From a checkpoint of a small mixture-of-experts model trained on Wikipedia.
Size: 10 layers, width 128, 30.8M parameters.
Experts: 256 experts in each of 9 layers, 32 SwiGLU neurons an expert, a softmax router.
Training: 621M tokens, 12957 steps.
Below are experts of layer 6 (counted from 0) of a mixture-of-experts language model. Rows are named router (the router's row for the expert), down (a neuron's output weights, with its number) and show model dimensions 0-127. Each number is 128 + 24 x the weight over its row's rms, rounded and kept within 0 to 255. Numbers have three digits each.
After each expert's rows: a language model's description of what the expert responds to. This comes from a sample of Wikipedia text that the model never trained on.

# expert 27
router:170123099166109106110182150175149109126145160150129112162112167153111169124125155149095138131135077115115077128135096129132111104140144134116114109128138125130124101124103151074132125167117120154101118166140114103091132130146154127074148126113138113153122178148158112100109151089140105111117116136105123110085140141129081144129139099138118134130062114152136145107107112117126138070150
down2:150102149119135150169126127160100135107104157064135152122152137158130121123129115128156129108118112089122135099150150152135119094080134127139149138118129169145158136143092118148137151169151102160099124134111131161153092123124131118120075121132151162145135093133128139130131113121162162177089140149175177086095135127098150137147140128121141130128145138125174163118133164151146204122096
down3:181117117147126153135088141147098173097112133112110121094136171111123163084141125143128101128144100094118103186125126139145134170108130113116108148145176122093135126142137103136107139102136152123136128115106114140120142138142112155126067084132134176148112123127148098124117094127154145117151124124114161122147112124151132124144135093145154153132079105155147116136068109200169131122171
down4:115072166124142111144155140109145106147119148136127129108114147078109112127153133137102109115144138126094113086126099142149152110161158124139127097116127145097126071146115177137147151123184101113134123139154161159155164127120130163157122188152154101128115111142145120155102113091120166178091179135136156130155151128132105154099107124152095116151100172085134107121141115143107141129120
down5:134176131144123114114092145125125122148155111081123131083168169138128152119122137135175141164119098130158152150094132140136095106139136099136102163132131145137130106103139135136118102112089152103116180154157131139151134179162109125091092118175119168140117096150191101127164149179137132118123130132138148128146123163133136113109122119131115147080137122110153105155093116185132107105106
down6:126201151159115191119123103110147109122128129135111104092161187102116115146132122100090071117146145153166079146111139123160135138126156105133132134167125070107136135137108114129181117118107133147103115140121085088134107161159117099142117160110164117130121129103110124115099119127132133142126120132118129105136152086112112080115141129133133132144113107158129189114130164131157141107100
down7:183149116159125143087117101160093121142134101130144130144087160111150134112132174124117156111083202113108079141130105132123179127190120154144117157149148122093096133137113144163147158122159138113104136136098143141079137126140130158179112141194139114111135123124136089144136119070133128129107135143112125101138122164099127141110150153132163149112146124108119128130128131108142127126147
down8:129111162121088108155115102148107133117151105099133140103109113133142176129106171137157115114102116143149159135133133146144132136122123076184143143110090140133136102117114093130145110137111163131186178094096153127124146124152141120150120129157145159158101133172109147124143125124135132092123140108095157076170150127126163096152080109122136094166163166134123114102109158103135170103121
Description: Short letter pieces in the middle of a word, often science terms, such as Gram-ne-g-ative, stre-ng-th, ne-uro-psychiatry, bio-f-ilms.

# expert 52
router:139148107167102136140167142117126123107126144142108125150111141155130171114136157150094132122128081112076126121115092137177100119129156154125114104155134140117143097095098156105148110163131133191138107147176082098108200132139157133095148103114135101155123170182174121105119139104131121109121108099108108117115122123132098128106090129145103151133101100135121149098125120108113151101142
down0:129100112143110124117126117135136102187178075142130145100103143119109130124107117125114124130116093171092165112167158114111103174065093113134141152089162131105117132121135116117141166168115113146152128096123170113120122060125114126113120144081164133128161112149116171120126125117144114113100069132122125122108130086118140166126173143149148154133169118115133127119112138118155123123103
down1:116131120134119130146156135123145088126143151134169081117081088106133155132102125134122119146085140134098112155083157113122132145143122134142106141120123075121142123117142134160109098118110119155091154138154069125084092141129044162127100142114107142073129105112142124107132149113098122121137154167122144100145167136109135127149155112116120110129149167121140103110152182079146129134099
down2:106135123158123127151089109192172152135137129188132131137142138120131123097136131144121125113129116127128083150109131105140125126115158083117100138101137064102153125154174139180132137151148117155156129148175127117160081135098132124097115143133138146117167126108106103159135163076155146090102144157105100121115096093124120108128136147130109112139114129146116091117149113140117174172091
down3:107110134163148159132149113163192094121132097135091127144101150096093143141124134088130107143147125109113148166148143173129134120135100128123155120132112123115122110155129094140107126137173127133132111102148156134138128110144150159128135143109119146088101067123132154125183161102136085127162085126096123129142099135221115106110175120136107100133108114091115130129118151104158140143125
down4:146143100118099134083135130117091139144123144128110129144145125133124069134093142147094173124105126117109110128102068119123145096125133128118124098156120136115139111160115156157144114113143076167129146136137174150096106133138134122157097121134101143090134136135160134156080128132156090142086147091168124149054140117148123128076149099119087152131082120118152123160110101150145127153117
down5:120156139083142118128140147157157102162081110152117080149095137154154095157164128142086123132157145145073158091132168163139110140119117129107137158122123162109122127118107105148133155128124154117109152128112158120157110099117137134167165179086104116152132159102143124125151141112128120132129108091116173105140072138118068115136107109132135130131111145150160106141153078127096137139107
down6:132143087141111143082140125118171118115139144113112119123116105090113151152137134137101123073150168145139113113102120129122128176110171106132122088135115163159126134167116175159106172153154068100088154134141137095133108094114153171120158112126129127152117097099120107133132124132155103151070157128118165131159097134113099144148095120123146142164126161157133144169122136154138140112100
Description: Syllables inside French, Spanish, Dutch or Scandinavian names and words, such as Jean-David, Benavente, mémoires, Oskarshamn, Van.

# expert 38
router:121188118189097095122161137186157082143159128135120124123105116179104148104091154147120140116160131113135119117098107127135117135141138141098111106126129115125144104128102121115144105141126104117129080134133122125118137120123123086114150115127090121155121138153148106083123131136159114092085120066085098112098136146110115132135112128142091127146124129174143144105086082153119194115144
down2:123152113129121109089131113110147078139058101141129156163149134161127149122150086106124145095166084114112110124131162150136118112145115172102145151155084103130100122122109131101139121114125127088115122111147120123155114140087175142147154131143087106104119115145085148131120130125137090111155160111138112154153159116149113106129112109139147114089082103160123084107193115105113124142165
down3:104147169144161095188129121108144116151171147139156129106125103133141131151111152172153139106142098152084085166148136124145102151164131078129143157132131129124111112083105145110135145124147152122174135119102155108128105119182134135144159128115130102161158092123118145182094104142117153128142128105093116102155160122108120141133084126158114158132168134116146135134129142071161121143099
down4:113148136136127168124096133107083129162085145082128098171132180137116119122131094111140120133133091136125158128121147084147122105128108143152120139163149082105135123149150133113114143147155065151128131115156084113124127137102127150129133103144109173115095106102127156103135089149111119155118127152149193126157161078142158109154153091112123130145102120117164117122185131131156109107135
down5:137113121131137150170151143131153137141147143083105101137148132111132135183163113099173121108106176125118084124086154149106134140136124177119124158067133136154090085139144136105137161153143116130091134140110154149168093161152136142136097108096093149102119143065144133156103160142132130155155086136125136101153129156103106138127125099135151143136159124147139110126129160132089098103120
down6:152092165099114094147151158123120113132100126134139142159154100093143116158137103122136101129096133163099087119153110140114153168125103118106158127159135138148071132132147148117170130105128139124159117171088107137132073138123158127143158123121097134085136063117115145157133158139168127168099099096064096125142152124160138145118127113150167138113130164119143119145119165141137116150117
down7:140153103109143150147150165138170114136112149172109128112162138127108128124131111121098113152116159112125147131115138123114101126103174159140147156169168122143118145133132132156100104157155084140099138147116090124136094146107119140140111082141118142085139144158176092143128110088124177100113132112145129119116085144096106164084076133120156155139115146124115151136157110141129186147186
down8:157080126151143125192099100155148104150117107107102166121139081153134119178134112163132083134153159138118115126138104132134128119109103145088146091078141088133140109123134152136143112105144145124101125153100182146113147132140119104137157127110154117123167084177127114153171156126137137145138139116146130130125133132122101164079133136127106117108167138095124101089146080125093148120100
Description: Middle stem pieces of Latin-derived words after prefixes like ex, cons, in, followed by -ation or -ent, such as incons-ist-ency, neg-ot-iations, cept.

# expert 51
router:131147101176111125135166125178137112129121116146108117125105135174118156129096152157082155126141100104099108082134102150134131126152128138094119118142142137132157117131095132117137103150110117154114105130141099136146173138103138095085142117127106129164105141162174129073107154097141133098099136088076101107100122136141104139131097119133110170152100097166150153130080124111117180107151
down0:152132139143114189088105143151146136159104150140092109100158143147122133119092137086140137155123177155149111138128116112110137145138175086135128117137144133156132129121152142142108105142160103098134119111142115153153141194176124114104091102103144124145140105121128139132091147118134094139118118096107073189115144115114117105120125141155078169122158135096102128124111161103104175127101
down1:101133128150118114127149135073102141146149110102190141132138122126151101121133160076114161138119115151119112147167112111157127070156102129117081145146113089123121135141157088152110119118131129137095134150119146116132137207120094135123149151118114134160121092124107116164159143141142084155096188102114151119129102098115149113139126162164088122145138156115117141144137110127132081149121
down2:109128120098172136115095101142161140185103093178108094122168115113133111136142166165133145147154113119110136084117119093142182116134124136126151124156130102108129129149155118127118125116110122145098205098135112117101110108175146172150136179155146121124135134136168129141124125121129169121128158126152146148097105129119095146151142128108128155138148098154128121148137095122123104058151
down3:123103132131068118145122140105133132064138100135139140106085129107129100150159149154166139133121110149132143153156133130088095169161151098101148136084144084154121124173094119133147090119108127122143176102142117128101111077157128124137155084119148106175072127114132134164106114127126116146100141176125111113152117121146109143110093134097160136148123133127110094103104106154093123123135
down4:131128127186113089130146133159066106141125132126098155122134123094130198172110142134102134091198109138144102134121085123143085126129071138158106100091104154146125150134149120104157182155146139120113090128083137092115126159128143126156140135112128097149134137128107106121136146140110121095130123124121139119128144141082168145129102104139093125097114118123128152158139118148134088135108
down5:089117150117137114154050142087140120146120113117113141124082082131138135080135051094090109110091126123148132087148093107139152106135108127117084166108103126120108108133136122079102105072135140125142109134143093129134125135127125116140126135141137121122149125099138146145097152126144092151094108134154130125148130150078086155135128097124122140094097154110164147131123138141134160161101
down6:142162139187118128136123137122111112104125120142101149099098132112123093125067101139139103143131118127116113166114145130093130148084166157155150155135118104107105142122116148160142157128158125182154105133121182119110081135121154122137144118122125111124165136110101153127122110144156117118154081130128115165089134129135112107107165164133102124058145154099136073130104155083136104114095
Description: Second pieces of words after In, pre, ex, such as In-land, In-vent-or, pre-h-istory, plus -west, -verse, -fect.

# expert 29
router:148144118132090115118138144144137131079157123143107141175121137129098152098114153163117128115132093111132113133097114130150129081126130142103078117153139137131158118087135129098145100187123089136118102181155121105089134100145163135094158111126159118130109140161154110097091141113121083104129089102105101120123135110097083086173120098144120143142105126150171149116125101147108144097159
down0:157129162149136141104137143126151134162068121078145136107169170113128129098159129134145142146138140133075122114074124109142082113105138137181128111122157093111128107123125112149096154129133152125080141184099081114119092163129118125137150178103135095160106102157145127151171114148130157122113154123150125123120134151164122145118126128087105150105159082150124130141155122129138129164129
down1:135125108152137127136113099132118120140131136130149143105107102113120154184105136139134092087149121124121122113099100112130119115164152091119129120132124096155149154156121113135125165141124169121125118072100150131156110108107191142150116177133118144180098127131124153121104169139124108119109144140135141200153156084095088133130099117117165127123113125136153141175129101139061092162121
down2:173126140158130114145152156137156102171112145088101132130118149130143085130125114148143169117161124115158102163131130141136104062111142149120148090130143150180115154124143119118145148096142083163114118108166089104148160186110166120122142106148078128150155136116165109146072160120145123154115128071120125160136142143136103109102143111123166148139136139143147132129132107126115121089136
down3:115100128127102124178159126095147125143131118100191086134077122129145169169137134102087110093131136111134086110120125092155109148106116129174155141147118123149153119125146123133132119099117084136145114108112114118161094149092104108115110140094130120134148145140117138099173097128132094102109103169104155154148157120094128149105087121141134072114118120143118108133122132096085128186104
down4:136138129100144126122126109123141134169120119150142089105131146089129087122155137131186148113114126097138116110120147106108113096122136114171126111162121143113142123122153181149170154146111131141093133139130111105112163131123097078127168166154150132118148161102103157137086083120153158152122132154137150158148149112094098146167126133101097104174148155135144111117115131051145161102119
down5:159115124170127106096081147115111136122159130149099164139155128128152131130178136114096152132134115089130071109150141136114111142132125105133112133153143126125121121100112066121095101135173157065139101110124142124122133122130131124097095132113111098159106100170152164059137113127099086142155102127122079150128126146089132134116111125189159147101107131105115112111099121143111144135135
down6:114088096123114094102143113120134070107109116163156153103168129125141147119143135164095124133128128147130097127145112113181161119145112109143131149100135115144135115095100092107121120111138160156147140139077122134102117159157155178130098092137144129136086129138123117098109165074117112113146108134113098164129150165144126119179105114158178155083100126143123134137127152139088167146154
Description: Pieces of Polish, Slavic, Scandinavian and Greek personal names and their endings, such as Krzysz-to-f, Nyk-ö-ping, -ski, -ović, -sson.

# expert 4
router:165139079150115111083140161148162095117140162162101117143113144159124128104114130121089151115144111111102130114094080158170116089134139151090139098132151141115157081125128138086145108176114116142101119135149115125100148114137165128123184080102121111153100155146130118114086142130144111104100090117120121100098152158113104100123101114123089148153094129136151145132105122136128171096137
down6:128150140121127127124161116128128111124109137145149147112128116134082145124169149130120120089170161097155116156133121178151129107153165158115134110125100151142157153128145123154128117151179129148107079127154163144145126156068121114171158131127103108132143180125169131123112116155163087124149128139147156135092139083114090155170136065126150157089126105135109122136171141113136134161118
down7:150109142139090136161096124137095147117133121136136125107124114124170130154072105115084122119100122140139113092143136141119108155152132125135175117150147101139122141103150144115118107137105189123171188135109102142096155136180094116102107121127152105155157097139118140189135091129122135105100153136142127084168124129139119110079135115130103107147171129133129150121098102103134147187103
down8:109094121092110146109138115081145126089147113177149121122145134121141146136108145127144119157137133109111135164084132194137116115124090200145171137164134115135143116113075129078155154124081123119117106102122118124125133150114142121171147102143110144109112162107149123155156089166093137130147120123110094121118154121095108135120117105157119190173123137132123114163150091133123113106129
down9:132123141110128082097106109127131133141166147108076133098082115089130095123140094147147128104099132166104099120088073098153203119140136085138132117093117106127096133122120138104103144136110122124094102160126136136138127119150150173135118105083152143135126107140128183100108123141094146133135137123167122140118133154130122093090130146111123139153104140119153119147057096116157149122147
down10:159118106169081157124117118128155136122134121111119134150096137109129077117152105157090123091093135145147128123143117142126155174119145079171117123114125152130145149123176163184121129149141142126167132126109143125132153101117141107129131117056142124129105115114121121088111148055161091134154084097079095123146103130147137142103138146139118110173133092135121137102106136154123152124118
down11:165107154150109122136138127147142094154168124110102117131120122121074122133143132123142170130138080119129069145123104090131108058108115121170140080123120133121151108101138117126127104110157105095159119109115147139137084114097107086136100135124141127123127137133147099141153110191094149162108164120156137138138084140147130092151147054116122123101151134168116103153130136127129119128097
down12:171152109142151171137162155142109100147133141141137113155155177112126151087139147163106140121152120112119116151201100149157119126197160094119145131124135114135133145117133099129106115122146115120161143109127104137095147101140123112154141156166087146150100131143139110115147133140126193151150129121151139168118101116126117138173122154137176128122132097133099094119163137083089108096119
Description: Digits starting numbers in vote tables and results, especially leading digits before decimals or thousands commas, such as 1,129 and 0.10.